From a checkpoint of a small mixture-of-experts model trained on Wikipedia.
Size: 13 layers, width 128, vocabulary 2048.
Experts: 32 experts in each of 6 layers, 64 SwiGLU neurons an expert, a sigmoid router, a shared expert of 64 neurons.
Training: 659M tokens, 5025 steps.
Below are experts of layer 9 (counted from 0) of a mixture-of-experts language model. Rows are named router (the router's row for the expert), gate (a neuron's input weights, with its number), up (a neuron's input weights, with its number) and show model dimensions 0-127. Each number is 128 + 32 x the weight over its row's rms, rounded and kept within 0 to 255. Numbers have three digits each.
After each expert's rows: a language model's description of what the expert responds to. This comes from a sample of Wikipedia text that the model never trained on.

# expert 17
router:210139128126198149114100148162151128117169166139082077104110194162110185131147158140146181143131157147162135171082128130121148150139146173093161164147092155166173154173199132123152105105206193168151126126095123145091101119162158140080094129121177107112145054136182154124103172108170159115141107107104126131130139155142153109087120124144067136120088123132148139137153182120148173189182
gate0:165136168093154087186126155131134157123136145064114141134073101183147119113091137152151113103162126148087144075085124091167097064072134157044083176073145152136158132154123146097109163113158153134112166147183120141150122142090128129114073107110198145132087153129128087133165158143129072144121137141113132197117152106094176148074121089129084157088146098083131098148105154072162113150054
up0:130091072127124168072118092081131138196111113139119155132148103180112042094151099094140097123143088064125129187082094173155140166138107171149089143154079158121120127130110109033085137124176126127114143120128116155105137119104150175087148150145090093101160124108118139153134122101126140141194121120073137106087114105093118128062140129180114087131092224075136108121098130097178100124165
gate1:152176122154200141152133135143164144108117205092126113124141153094115124107127098116181154080141085138184139085113183099112097157139130189097142152142176150131083156148145148138117169105125090156089144102165186160100105137136107196147149112145155155109142152103145180167128121101173164167158132125147183097097116105080162132109156069134108046027141095172155098123144183158110133144128
up1:162145092172072219147143098206132101112179135163137127118187104122081180126131125116123090056127116165133131105123145124139066047157165162143149140135130154133109181097121124124138162189141094124133126147143114190099167092156154155151142184123119127148153180180174154153124096136085144138121114142161110159118167127146171144131158103167102170087150098123166131141193165133071177134174
gate2:131124095133109131203118083135170089104117101080138110025140149145098141097106126106122129131170116156105144202120134125115111117146101113081134111179128172136161145132127153092056139113128153141140101095169153157190125133134140110093088164136174105125110125167111142065103096107180125142085123170049118147096127180204139172126067120175068124079163115169152115131098192129139171130122
up2:113120131112134170115161074104114122049183088101151128138163117099168162072143168153086135082119178120147103130123128136090069170139152126149121081133120157110108148080123098111066086106076140112132083101126162122158104183168112085126151109137138190145122140092193102119110081088126117141116076106118132107117102116187162121111112138148149086136120104194153012122099178146184098134105
Verb suffixes in sports bios. Suffixes ing and ed ending verbs and nouns, as in Playing career, Batting average, housing, resulted, often in sports biographies.

# expert 16
router:140132150122172110111101162114112139154187140138145121055123119102128146121124133202133142115196089124100082130132138089068162200141158140107104135105106143118111168134133105120075146149138127159176136130120103123115119171151084122113097171089151158112079098152095177114127145174191118099134110092138128084131099155160123102158183114174097043135129104039160067139122186065054121141140
gate0:078122164128167148143196082082121102173151159096184110164115182090113135095094153137140145135154073104199085132095099135068150161100125042110160159163102160124127099151142074126111105151138107134144161174176106129165166206200137098127103129140119117146117075127138108101175132165172129117146101101156071068098098175148178125139124143118132110166129116131153057131135144148101088129120
up0:182124078143167104109141123227136126160159159114149104159190119155123159177149133106138123120112146100195097148168129138125128172171123112156114064171136089125103172182082117098137087201123120108128110165102148089163142152140166118142143136099143157140162097078123162122132134102190138122076137115092149155158132138111151056088144084097110126093105071189125186105120073097156144066154
gate1:129124151158119063169179150089125155121170106097042119111117110158090128116081159208186167131105195094175140072104158147140129161214160132068163134072150202124136160124089158160159128129122097111151178139136131149118093121144129156140124126148130127110155153132164124173115175109125125110103073177150093109142157139126170110112100147126148106151171182175101116163120048141155123126113
up1:143118116188175123187142104135123100141140172180113146106142114142121168158105122155183138137085107137170131114152198122131132147190140123144165104135177161129119150095147118131146122097039136142178091186103115166151130138074142124129164119117133093144164120095099125097154053226150125161144089123136199100143131146100108132085156117151195162072161108184137123159150154049134116146086
gate2:100144084107079075099146100104160109110189173124148107066063202163165140168147132179095133134086132154092118117121167081132161134116162161141128145099106105188133142146175095121084107109151142186103159132116133111151138104126148139119121203102073101102142139212092181092151115081158108087129081155107171172103080122111147134077147110151114127077162130169091124111130079106095171137109
up2:132087108113085160181127115069136104189107188126124062117147098102190085115130155091120130132112177154150167184114170088187144148172139142127144133142138125137135145092098156221120138135171117135134122161145105191123097118098126125160149147104044142087142077128124129151118199137152139165101125170177149108133129113140140135129095118142187195179153084143076060137120084174119144124151
Adjective suffixes. Adjective-forming suffixes and whole adjectives, such as Hispan-ic, polit-ical, cognit-ive, plus words like National, local, International.

# expert 29
router:136170092107140128138173144135109108103168137070075056125119145109173113091082115161153185215099149147146198127068156144129140170144156163129133132092148165156117129106098095121151135158185118131152124166100112179071112092218060064142145180095171098143144131097153188106108133102139077083120148105145114113107108153172104094140130111088104142098170140112130139188114139123127120109151
gate5:087166095093153127111125153153110107126099095130121143146102130103100105160119146077133161159184099138132163112171065080115143160140111086116164135137138126126063138151100123133096080152175136126149189108112080125167144128110085067101141144092128064138083066133126100101169146102167133165104139238150112136127096097148121121202073163103228142097160175154129135152102170116096113115111
up5:145095153163176109126130151138146113124192154118112183110098128081175089078150108130128110121160135172145172118094054105112112106103135132151064099113093115176171139107129159144169084144076177116143123150118145133122091124114103119059162216158134090109126147115079112111134129197140184145095125105143128156153189159085130097120170186132145200172162125065157135155109066097129090137140
gate6:070124117135123126104111136101110095134115109179105124111134144061094180158126162100146134140155135179077161127087105161156174137097143140079144148126137140149095165133184130117081140110121124110066175158123063119115160077113114071070092111138108083087116151123107127099081105120123114102095151129000106065160123145099152156138176133127122170171118130144122159127175160183059116088141
up6:147136122133145054098172192167143122061161112064093136118179106101148168086131086145149177090080152128127174145173136142124147131153150135165152139100084102090116107074122107125135092109129090163120142077080156137128100093142144141133152229123157127192138090139116146166136211129139128163127122066169160157146097115122083127156091155081138155119128110138160071165137113135178095100080
gate7:130145134130095182153147172116105108148101110128153126053097091159170190178154138098130085046179111135115094112200142132144152069156106094162151095119133166070139123133134157153087125100134126122165203126168084141122136074132076145120150127086093077157132149106125162131197133175155160144198156125166089190167087156118101148119152157134120138150087139092150093118096098118099091127096
up7:153133131129117134128138120179152147133146129150138143070138134141134155171124094157168149135086091173069133095061130114126080185168159120129069095087130070156068098085158127118192205127103100157136142114145098103047078082188098163128165177124191111131154118136116112186056123153111094108176110102117133138143094089156167114141165129144103090129145142125082130108143077129181121121167
Indefinite articles and quantifiers. Words a, an, no, some, one, two, several starting noun phrases after is, was, with, plus opening quotes and word-initial a.

# expert 31
router:119199121132130091156082122146123122157167170164091090115101194090160140063166076177157185166131088143175101099114089164113140163146163168094070164105131155135109127097113154149096143155133129196125145093189115188074110132152135157094106150143151130116176121166134118097099155117130170074163175179136084097138087074106118126147112115181121092118079121100137072167079130112106136141122
gate0:139103154101134104132168109160149141142158088123091078126109198125091114133153119176127116091169106043109096170062157086114119197133127135127147103152129151112141066092132122084104054128138104115170081087136111152099108095142110127138090126132117181108056059095130140174147138159120149155105099155125077160158102079225119123171126124148119094106056156146156120120080090104116125118118
up0:108090112158142161144119096156056117109170142114092165101155101080167129095117151158120142137120090171146144100101115112176130111140133108149175097202124091102134107112132206082141181054129120062180145093156114152129138133192070145117147111091155088132089122029092116162138145126135126186171121114150061099194135162085145134121140146070114125175155118123129141172114139112111121132166
gate1:148177146129121186115118157145101130178154077147093131140141159096119155092138124155139110125157101213184132165167111122136055184098139167098127103143079110127151172116025141172089161162130177084114097107111138136156125142122153165100150064102195110129088123152155176146134140152070113136138171176135078112137127111119137108134100176188107135144154094095093106130105046157128125135096
up1:085136088191097113154178130106105107080144106117090121145114142079196132090141071163107116103089133068109167076106148160118127121152152137178070113152084157128123136114148083146022156138128071156111137114175127135158120099103151116088184135126104083155172115140167083090150125162130119093134160124131167090083159168115095105161156151113117145110141190119149175178172135107071105075140
gate2:077069136191100100140072086154169177119148125103172119126144157131134092086153133171104107176088116092118154115131139166119104107165183136117126155126175122118099091108179094158138111120109138098121040085147092142140189137134144139153071130141120173136102101114131196118145176074102134122133098125128158161095129141116127139192087159155080078196139154151098146108146088102063109084198
up2:087143153107133175087154155042165125163121131097112101137128107088136089110090131129127118111092145123143120162143106125084156102156143076124130098136181129122130135122093050140047091191105164098103136115097122218161087116116123113149169051105071140144135171127129163136104105117127119057065123105072134136103107124129121184162110092155144092143123134132179161130182115069177110145175
Mid-word t pieces. Word-internal pieces with t, such as mo-t-to, in-st-ance, locom-ot-ive, archite-ct-ure, plus short words like it and set.

# expert 12
router:120159098148108132134133116113148127079130142116062087141096177094163142121076170112130217103116133146138160099077119140152128115148163177110121125131166116137084140120122135137071168125140140136174140145174124154106103163119146056127151157091188112193193120092153114092064102160084084079115153183164103133070139130108109087151129076075084132150163095044159096171091115146109111135131
gate0:157124111168103139125134103102088134116148110131089126149125097138155111167133131126110133164161101162189082160132133176097090107135160161137120145125142168119141121112066128125143127147111145188189142110105114019023100065095127133150146121081109113184116149128135129117166124175119090153136109096150080107172151182108075095181099076163165092113116160109128173143064077086088161152156
up0:182173131093153111162156163127156102110151194206136164069121090118084145150173101161100070104094126131168125188083155127170114117124171203123160129102160111123126140102180124183094097131104119118104130162157121167077103105156127127125125078145174140141168060104171092187142069119093141117171126101121104061121170110161132103159151156129125081142141163135161140103090108075147131168156
gate1:132201160136125128201150195118129174120116093110109154124138158079185100121133116146200143111192114119091209123168153126163131180135120078138125096089083125109114143154148123085128170102130095148156091093099170091072148141171094111101183139130162113111099151167106136086159089140139152151146121046133134137078111111113199089167132126149093115137134121085162122119105063121081087108101
up1:104126189197112125152177143166140105132067119138121140166122174114159137124082088154107138163157153176113063145108167133098146125144133200128127187161133143123130066110141082126113105115118111189099166120069069114118115145135156127123096224150098130108148145161076075172068114141160137127077142137165185131047127101177132139131122119111092113169151106177149105131096097108171112102141
gate2:131149127096089150114092136128146145094113114123134133128114119083166152134093145185128108055128153169184125081091100158103147146035163119097135118140127113113107138151108105089143107086071152076180066160117139102123070148071128110123176176164156095142115152088106153121186136125130115087107153199073073128211094131133122111172120122156140058142194120095084129127172151141147147102125
up2:099127188083093104112129132143124173106149142123125150176169154105116125141129162117084109117126085133123117181112177187178090138124084134132127151155086124053156132138147159193026163088126160149111147121118150085131095172125174134103110088159088135139159118100148145118116121142110172084181080131106095111137187183095067097102129135175151154136119094044143136132082116126182190118107
Vowel-ending mid-word syllables. Open syllables like na, ra, e, la, ga inside longer words, as in fur-na-ce, sy-na-gogue, time-fra-mes, and See in See also.

# expert 23
router:131126124086102116102102174129189105112134193086063128099117140094147187090082171109153176119131093131105124122159140149121203156131137087125109159088161104162088143145139086133112156137187162162132103084137119129079157163128061154133057126122152134116142145135101125083181098163133113093125177108096096092159113118110157123094084145211053112161110143141156123153092182093118134164193
gate0:103144100100149127169151147120155144112128093138119142154110141151111186153080119190098165085087139096119180101150118119119152120039161098178146151152125103122134127240150145165136113145104107144152150121099112180135139122171128176163115161160087210151117162178102150155092138138134077100096142076082105087129126126109127055170123122081158116157178086094136144204140139121114073143143
up0:147084121141153106125091167188054108100172090134164113153142168137170126129137126092191113131091104123121118105112095074125116110170146132126134104108113102130109091107154140098168072111150179133098035080096119134122191128166167180094078139135157117130141124062160115184133069159114117167166153133092130151085149155083070159132096111098134103172102087176137151083150121136080098157188
gate1:212146093100079129136092140135108139137093064135156131121096135137184130143142139142069182130134172175109181116087099190123138090113085129136113159109164149092133175112188094131110130141121145167174193143096114150148130021130082164118151168144115104150098183163163122113149144100110075152142129167148159162125123086136109168129073099099102093058128102117152142166142144099120111138066
up1:140156099131150119135145080125082039137069105112129108095144119136120135130077116158094180131118126150092083093087135099144147140130135143097159139168098160142105179107154131160151043155122100147140154179136196213116085145122181149076147155135073129156088140096015143073105148132127087095104138153121112133135132098093154103072123149102135123093166137159133160129147108157097190156111
gate2:150142084040138182162167132195109184066127190127110102104141072124130113137155121174124113131134147162128179117082127127106120148153118171184125128077165212110161099131131078136056097147128151112148133158094090122085153169116112092153108152126140129135130142111186101136136173152128091059093124085109129136206079094106106162136118099180117161166141102151093110138128143164154077138129
up2:188141121085147110098148079202048121104158163144090090127128114123137104124099123140094162101107169137118189105104080116088058111094100162158165102115107115188142146131211100053133155150105178221148127159111118160145131147116086125144117134137092128142150089128145116116112141111066119133119066144157121090161104083099064141160154119125167144144090171089114139104135175118125124164083
Locative and relational prepositions. Prepositions in, of, from, during, between in running prose, plus In opening infobox lines like In office or Inaugurated.

# expert 0
router:114111162092112172148066184147154088125145160131119126128112152093151182107106120167195169114147138187119143136104132133105112125170147128148061133119149186108134130167099076046132128159156147160126114172091131121095132166107076121104107193115104104184156112111189169087102132130198109126154155140177121136076119136178145099078098171148045099129160098140133102184109143124108134140188
gate5:165164109125133168127160096148123141139140111127148085179108145134166143110135105201088140129132146130165119090139146122103073095089120130152157145151103100143099135077105171184147135162056151099139176124141143181150159139143067134106127079147161180081073147130040159109181131062127180114133121105161179095120122160082142181150149070067135108123149153174146089135108154153067107149078
up5:115177125103115188086121108221098114093149174142117120132080118139166147182123129111135105098144145140097097115086093181140139122150157147156135130103078093155119161187133134146122113113099077114134077141094107066154088108105161051126101140009115140173106094124144114093100141120134131111129162170112082162142127103106150088167056163135204159115121095126124137079121127128160184125115
gate6:179093127177144108106123138075065126147125142113075198163111113176119102106143127112121095140090164088097117106124108075126156120111171138096095219140064133144114143088141169137163143162196106101134161154136138123116120105071133111107134140158101128120130090089117145117104133087114133145102046141121136067179106075063130135168144115117129120160048120071145209115115122161135167164155
up6:110104177154078144127183097092195139046142153093147134072119122134148108113120110151097118067132120073117137128095103185106173062093173130136108136144089100148155135191114119136081135140168143117108106155089151155124139056113116147174116081201095091125076079126093103198100117138094065100118101171091092091075132128138136111144119135117097120090137138113131111108173182137143086109160
gate7:089146117128071114103150103116125119153147174105174109163158071090232076098142111147099094173109117098112187120114097126114126136132044165109164115157106160112167091130076057168137160068142138069148116150136144167102111124105093142130085128094115074223165065099110133142108129132087065142095103146137118089090122156136137108135118124097100126130102112115095114101099133171096106097109
up7:143079138115125110098148026192122176102141071214149108121136139154120161160200059113132141143145133088167144090144117119117122090163111158122081148124090065162096088088157126108169098109123129146099131079107095112123175162094137125172144066159117102090098169138118075160089162138099190158125156155151125108122140152076114150124107122120167124096113154123131129205165108081158141145116
Clause linking function words. Commas, auxiliaries and linking words after a clause or subject, such as was, as, with, including, when, mostly before the or a.

# expert 26
router:090177131113138133115099117128120109136178136108069122147105165088162140074102145169133113106146109170193120148109089159143212110153129116096099109100115169132119097107128132186109160087185106170209155183122112217123086146172130131089113180093183117159140093060150128107110133185136101095165155151137096115141125096178091129134062106131121166137126120098118145133104150091092183154169
gate0:099154167108121128153114075143091076140092167116120075141168083148116133144126072183143168083098138119115170098096161187062129112123131131096198131155128103116123123097157124181132136134145103045135132125108134162098199119141098168098150110099079144129120167152085129132086085142130138173187153080146101151143078118150102134088069123175160100087131166085132159108123091170210152102111
up0:126105098126087151110064153143094125156098145134059150105144081118154099132152083129153113141094177122147110126131154181058152139153097150138128144142132085125173149107087179119115077068177181177102096143164130181106153075137177120091136136156196146126161154195138126118135148134119105102166127170105159117118090112067149162187203154134112062131137164153085187135142106157134112087166
gate1:175100156108106131119113093184167212119124171133111112094144088096172113137119120091137105126134094152177111160059099167111135213167121138158143150164088064076132106155139130164110083143180118097154117068120104142170119133167169117153075122178132095126184113130160106129131107071096157116164192171098189086135085081151128113088093100116154178128128159153160172135114128126123160120158
up1:120154099176102116190131116105161115077109107106130066129079138207150108122194086124158144089069145168150132094144144128147113089090117150141171102136147169136157139128128114131176129060107118111101082158062135126171164125129127112116076124089142069143060113098106084194165160110135155106166129094138098112110160079108107108057128146122095148207089133123137142105115168126058135107154
gate2:127142098128128092096186156101094147099157118101141113176112108155120140132118140152128157126100085120086104108080121104126154076114163113175113140096147125115133179124129094087106140078148121117122147145092185145127161095188172158096155220116075105165176097059136125163147121161119147145096170148130088122095087158090082146166116150139096187185055147121102049075120060093139168127125
up2:135128177132170144126141131139131163104118164085143120094164111123126132136096120104155184101117133176193140166119132125147147125156133071188108125140139223088097150130129101171073156117162113195089169142120147169143177132131154107108163064131123080148138093102085152165102153147127096120119098153139109094164116099185103119138112126047153167110163103181222047117090142097125169118108
Line-start dashes and table rules. Hyphens opening list or infobox lines after a line break, table rule dashes and pipes, and some slashes and quotes.

# expert 18
router:138131129091167098174120154133157094111162156130085091178123152137180183088077112145147122182122129098142156176097108175126085190184082155131100139173140165130110188130150105083098127129179121134140118162101095110100168179132091147160115164058164140117135111087185172168150150119153146054169117103110151099141080090185117128143113145149056102117149096101121151175077139094115146124084
gate0:105174129144172097127157101137099129147165073112094110134096158149195094101148116038146169128110114116161156130132114123090154074093169116127088115128150106101136175122102107092092132118161142118167126114186137090173195169112162083160126171105129161079119077032126106072113125136142141132092171137119084168165126148186139150174116146101125101173088122065061126084168122135121099131145
up0:153123162131131100148180129105206162087125049125175124149145114113144179114096146108089169055147082108162136165160103121153129142125118157164106101148101134131097117139111111145127093141156109163105132082119099141161113107151157167156118156193060139117168065131170110149141124134176178053154140134120092109147061119038154192117164112117159191088147115110093140113131115078132152163158
gate1:083129125121093145150135173139149150118111113120108121119174068122142126109119119113066120076155078131106158088194115104117102095105116128109186084162128149159105152134080104120122118156183136048142110202119135142091169140131166044114126112113147148144107094137146176108147126103156046063098148120084109115121128144096075180158078085134109113064149112156110160114092150146069068077108
up1:128114139161139222121161145113107076107149170154090145080112100117134131116148067137157146137140183139138070060109132091131117168156133153149089137143117100129106130131144170089152097113140096118105120141133111174147161196101076106116147130193095084119162103151165102188118175066127153161094136160191101129141150097034158104154131176156144109139115147074118102118184118137083134192095
gate2:188160090115163117157109103160174139129101138166089117115144136102111142186104114114126179127129193144149174136113170150165089166158140112107095167152100122153170237116169156151116105098183169134151143162109078106149093149123166104191124122125120090125109121147134198155138065154136138162126177148144081107130104193124136099101084064115099111073104077150100122152153161142080171165110
up2:185141170149194112133143118211138092139146162117129158120131146108163191135128144079091156083151081115116121145117106140138165129113096137078088096078166171110129100103113098162158059156114056119089177156154120079151118151096123123161089135116103101091142164098147060115156100108074168146154113148149207132129125071104163091114159138149208121119096128134095090088148112171169118130103
Plural noun endings. The plural s and es endings on nouns, plus plural words like years, people, children, often in headings and table labels.

# expert 5
router:135178091122167121117086139114186110116144169077064103103086176152137176147138215171128147134127125183127136131124137169126138147161109102122094119207133164128076132110129080146110147141195129162184120173115131118107140154113092141095120177072109120191138141189153142148102181143126101103174113087197101120102120113123084132105144197155136084120115092114137137170090166097096148166183
gate0:183187095078130129125091120131178070128160114113127124121060138118097155109135128160169163153112116112109194081132099107143082165123112164147169189164133119110172137090122142103109136103105112181105116135187145163101091111138157177105127096075096090117095149129127145081098146137120079224126126082196178083123116124081119153091103114062139109140129175090114078139116180141126173122090
up0:147172106164126115124163111147077120091151123103165078131116120159097152129135092156140183149144173114148097108134175059131122132101147090132135154094104145176093149079162125172144121169109227131164095130154106107141149092088152163178140146103134136100120140135129071139108122144197107147080137128132176124149093109090113121126228159164199119127111169177131093117188103078114108166057
gate1:141091112186104112084174135107123144056140122103113104122047128088135078078090090146083197115096124153099154123117105151087146125158212132113144133125098130083064139171078132122173154134160172110146157123067134114147123124114106171154144066182124094134120122112153186097114146155120098185140149170111154089160145121100065126134135176169104099154146123129074098129136107118180069110089
up1:103168146070106124133178049126142086162107222083137084187132143145120168153185147118154095092088149163188162141170103095083128125122152121078147142147149119159083114097147166127096044113125120126127123077164113139145132097084143116083115116150198207145126179171153119098187114134147119129082123118120123076128126141128188111111144120110133130158165101127149084152089113102107159117162
gate2:120095088114124111129059125162177167148180123153107150152179097129147133156116131111132132078143163183128125115128062126114100149131157127168034129074088131087128198118136124136095178123168132150150171139055095129195152125102115170143130093124085131191145139114121140136125091159144145122132057095147153149170104060044124113149106143170123063132133139129161122102135107068111089086116
up2:068147154128141131100090131133144097099097136114182147142137119112149115109185064121148099114147081152126135062150159064130113123152092134111126112160203017170104114193138145110109161152137112076110142105117153161126171116114109094155145116184118084148154071146169107104125144094173096134148177140114094167067121173165123173089115091144114111117146075079127192129129169131094171101154
Table and field separators. Pipe separators between cells in results and election tables, plus colons after infobox field names and slashes, as in Draw: 16.

# expert 28
router:152138133097114157099133123129153131138163160148090076136144152051187162055050152119147120154160121117111150153104145155098153163160076168090060107109171133124125174136066096153082107102107128157146152114073131098114134145155131109184106180101148200104161089147164137138120160097136077095166070088138138103107077104171099105158120148126140180157106078123129106176082151132108144180094
gate0:130144125165111101095190138106130109096125142176122110171132081123109116128118125136110145166125121117158082208102167173092131118142080080099061136141167177155124151129084092155142139150138144117085154106110130128149116184117095097187084222054111090114151125100091111181193128075099104128114146112166133080077119121098090144077161108169124151070167091143135150155104127154068108126090
up0:146163114155163119149102164123142076146080103089075110154225127080159145132138076147106102160108107125118113116171163154139141139119129115151172150154144109146139158148088074085056113157140132132150163121171096152086112140143100152109081104131103165141169076093127087151178204085113115127139111118118143149171147188131114137145168131013122103198093120163124115132097052142127134126124
gate1:131110107102119139136141158038142152126170115117104109122150170052202132100057124175167027098109156162125140168106125169107112171124105058132136122122105169112152133144117139147121147163142126176094164138141173146139156109165065093140079093113114117083198134156153104106116183132159116083091141128155170112129084079144061111145134127131088152138109072117145105082106093114089141124140
up1:193122165160117166145086152112102158117096101116050153131143144073097158129108131117085113112175147135164119146146104160095131140178135133135126095178043169088177076131150135083089115158095095162065115092082085137133106099120147116129082139044106166126154183163158108129115130142216111182141157136149108163127160110109117135163147139114139143098158128093098143103146048159143148103180
gate2:087178182104123131119099180116100033130122099122132126103205181183081131122136131203152133135158123132097122151108141111141127121133098098121118136109168205141131175140107149100081131131106136198117165106109097123165229126137152137131067185124123124076168058172118132078101141123082129106147121126115167137109106095110088164132104161095112133136137164079113102131135116179105081150092
up2:169147083122108114057132084106149129129137141131111139171132118138155103131131083113188119149139176140242059125122126102142124078127108069059115123128111147093152095105105159144085111170092191122085125137169149136121174118097136095109098127123090159151081081153116138112153163154158171158115127127197137120048210138166112157136140112172119127173156134104120111135105079100068104134156
Mid-word s pieces. Word-internal s and similar sibilant pieces, often in foreign names, as in Li-s-boa, Li-s-zt, Bu-s-iness, di-s-ambiguation.

# expert 11
router:139167083147151145077087131171079115168161156083062135112138104066154157165114125154114159139108157064220124093091127141176150193171161158140096118153147103116136164105112119141147120106132128149137144099141082144104091097176118115162113167061133144160189133098156207110075088131172115085142149101127147151094103136118102125146093092123111094121111114070163130172051112130153097156149
gate0:142176169161124168104110115073117142098118153124138097119171056116134126181160094156139111116103130109078143115083113126133141178107120132147123121116131110172094153094139063134088108122159199124144116085146093075065171160149109120143132148147092046152164094098094081099163125096126083124103183128061163123113193093158116105094108161165152087113051149163142064124103144156089102107098
up0:120143104111142123164159189085131143104090098086079121152101060151120182114117111126120146105083152214140066166139140172146148108180097128119123131089142114146111185143109080148154176104108137089172168129094126111157074204102170127104094153143194133159134183125052081104168130103114095150082132071126117147117142129103140119115136149157148135165126162192143071118180169133100108150103
gate1:136140114173135101163097088072105162097169137094081087110144099115156174162121113116166184117158168143145109071092120119118077114126131133130162149108118183133087136072113030132123169136084201124161109098168204121105134077119054148120158107121104093104130160101110088115141078189126186131117119075101191169098148124097159134117089133131120103139160155131153163124115131187134123101161
up1:106192152154151186135089101122131132088181089066134113107129102136181122117134154187124127109082146141143140121103161129115164102096118134110194099148060152132213112140079175130093136111177107134122149158112175142107140148185187167125156131125101064131146079188101075125135132175141132101150100116124151138124183192118155092169161158086139128188116105114129110102200152122113075127166
gate2:197150145149181096151107120183125104191172217161136134108088116146137101113150105153118164110129128151141123124116125091129132155179103198162120139127153137129081145162083123112151096137110110137136164109183100149240136150170131130152129131093076133121122159106120155075161121201163143127158109123156110152072063109081149111175142153088150147187175168088081105137130121159140104154088
up2:102168104195130073068132135205108087098110118109078136149137120124167132141113112124053123115077109107166075080171115173150140152064153145115195118164132127133139142084106119146119072116145110124097103149097144036085149155096117106121097141148141060146163074092117152128115122117130155163120119121083131122132066097155115116114096128151117081151161116153186084153135092075071073117145
Mid-word vowel pieces. Mid-word pieces er and o inside words and names, such as Southern, northern, Observation, Iowa, reoccupy, plus some stray commas.

# expert 19
router:106103144148174097167126131103138169129158156107145156106042123110162181120098202125208150121184114082162154187148122162083156143150144095083126142125095152064129155219111119087132198110163137136162152181131120149121142110153126123126131140139131077149152058175111129108180109159190097162141121140095124130132113180124112122128089152171071134147140113133140050137105149081133129149123
gate0:092145176160148168139171118095101132163176095132170136122128121124116197147097105188118138137081101147170127179167131157121124099165120080166157094106144110120098093113115177100085157129125147174145179127129080179146172155121141167037157186186100082141156097092138147173158120211117150075173099122130169126090133072125154117133110143155196142177135140094117145107172113139118115154155
up0:133127095091114095168096148115102115131090116140133085170147148183158111133122124190121117195098165119129106150159183098138131085099074056122143108120148121087123127132083135146084142060177125161135119105111115189087119166091189107153110107150145143141144059137132116129158091106076130167151110054080163194120131126087117089198165166058128159125097111123126135120105161138108098201133
gate1:096163101059122158133176144090103088121197115108078138096050149102148127070158162109175197107091156089134148197134122171089139156196151115159093091118129157080127138170069130093159095137115133124172150152104127146131131158113137168128155075136117077144156166100102121124150092119120129132130150143157169142156135113090158144086115159207150181129130164155130109056129120163092079156142
up1:184143108034094139161100189109120132129106127112054135192108091147139068087159090111109190138158141118102133186159165179161123184170107105136095135098110159105087127130167173100100150172162135166180115102078158144097108102103073111114168119144110132096159144179168121133124099098084089076145117117111170129100091150134153126115115111156138138174127157130150122173132094139143106214160
gate2:100163098087107123210127151115141101125127155155116122170089108110107173150144079149185165105150077098086130163136160090118077090104094130150120117080111101130137149091132101141160051145154138183109148143176069080101130086179097163150120082156059107118187103159121135141123148114068103201161174133095139105133115178138109092082111129158130141134141158148191133194091137098097158110131
up2:118083088143145179122154163160175102140132144110114133172139120157108146146099135125095121085100138132186201147137164100158148104148137051110133123141148122124141160148155149112119184085103124221106234154104100113127182132093026138083121149160143139124142084128092112141125125140134155103143129108135083179169206138165138135142091089094161152116145129215154163129121129121138151129088
Mid-name syllables. Middle and ending syllables in names and common words, such as At-tor-ney, Jerus-al-em, Leice-ster, Mount-ain, plus York and London.

# expert 9
router:143163189137175117150098132096166105119162148148120067173110115123124151098122125231148105109145161159172162124118098100094197140169133154083124182147151114186103165140113124078107171150132162142152108127132108115129156163170169123061071166145108170128126079165183110101125108152104081136124133102130165162134167120115141084088149105123079075099143108133177178188060108151092107138146
gate0:121146131122107175104114126141147189116146112123077114099126127069110123131163157130119149101106107143086116154149095110134127162124136151125133104078112080204084108125140145068159143116187145165120157121149119073112053169117134129077141115071078166141174200142149154150179163032103166114118103187124121122106146125149077177137095152118140121182075137127194133148147127161185190153104
up0:116166145121143158142167161075168158141110169107119078133135173117147130165125148106158128114079091157159153147064095155158131085083163128141099084129155112124177109119149032109124156103146096097118098155123109136091087170131170119098127174064101161123089139175132129127135148133110069168088118175106157087084069116220161153102118080063125165137086110106082134105119088184133126110103
gate1:099143135114107144128112076074082115132138097107067182111149167077180150117118146186113110129103113131088114124112104121183157176096143127140092119146110139135142106129078152080133126119113133147160141121133162155103141116171194149113108134131133141089143180138067178178108068084127050135076092085119093157121104113149063037084153179110142097157153137132156133103102131055087142155073
up1:177084087179188122134166120149104178060156116151131136104143124140113148138117108125120121122152150122109112106119164144160190159105098125193194129156143172086089095156077139122110125118181108102126122154133135110173153146150122063104158144098194093154065117140152127101086110181155130094099208140125093094112124180159110055167157058076094162085110144143128106142125116152094070137138
gate2:160157130164111173130118134084180115162094196118095135214117135126181176132148148158125090088113137168092136145125118126102099098136112118101154162145131135125095148140119108053102079184146142131157147163122148145086185145185046132113148088249171094077142164079137117079104123120165125135129130147136120110161082149102175079139121117105139112138135093133121200171108116138134160153114
up2:120089150178068111063127160152151149132051091156145111149106122120157096090111157075148140047126141108127140048096136149084074073139142173135115105112149149097171151122195185158139102097150152141111130152134050161108122132118118132124156154165173128146122094125144127179164119069115116164075143099112123140113159113124138121133125134129134042161086129146121125171071083180091082131170
Common short word stems. Everyday English stems and endings such as bright, water, make, take, dead, tried, and the w pieces in www website addresses.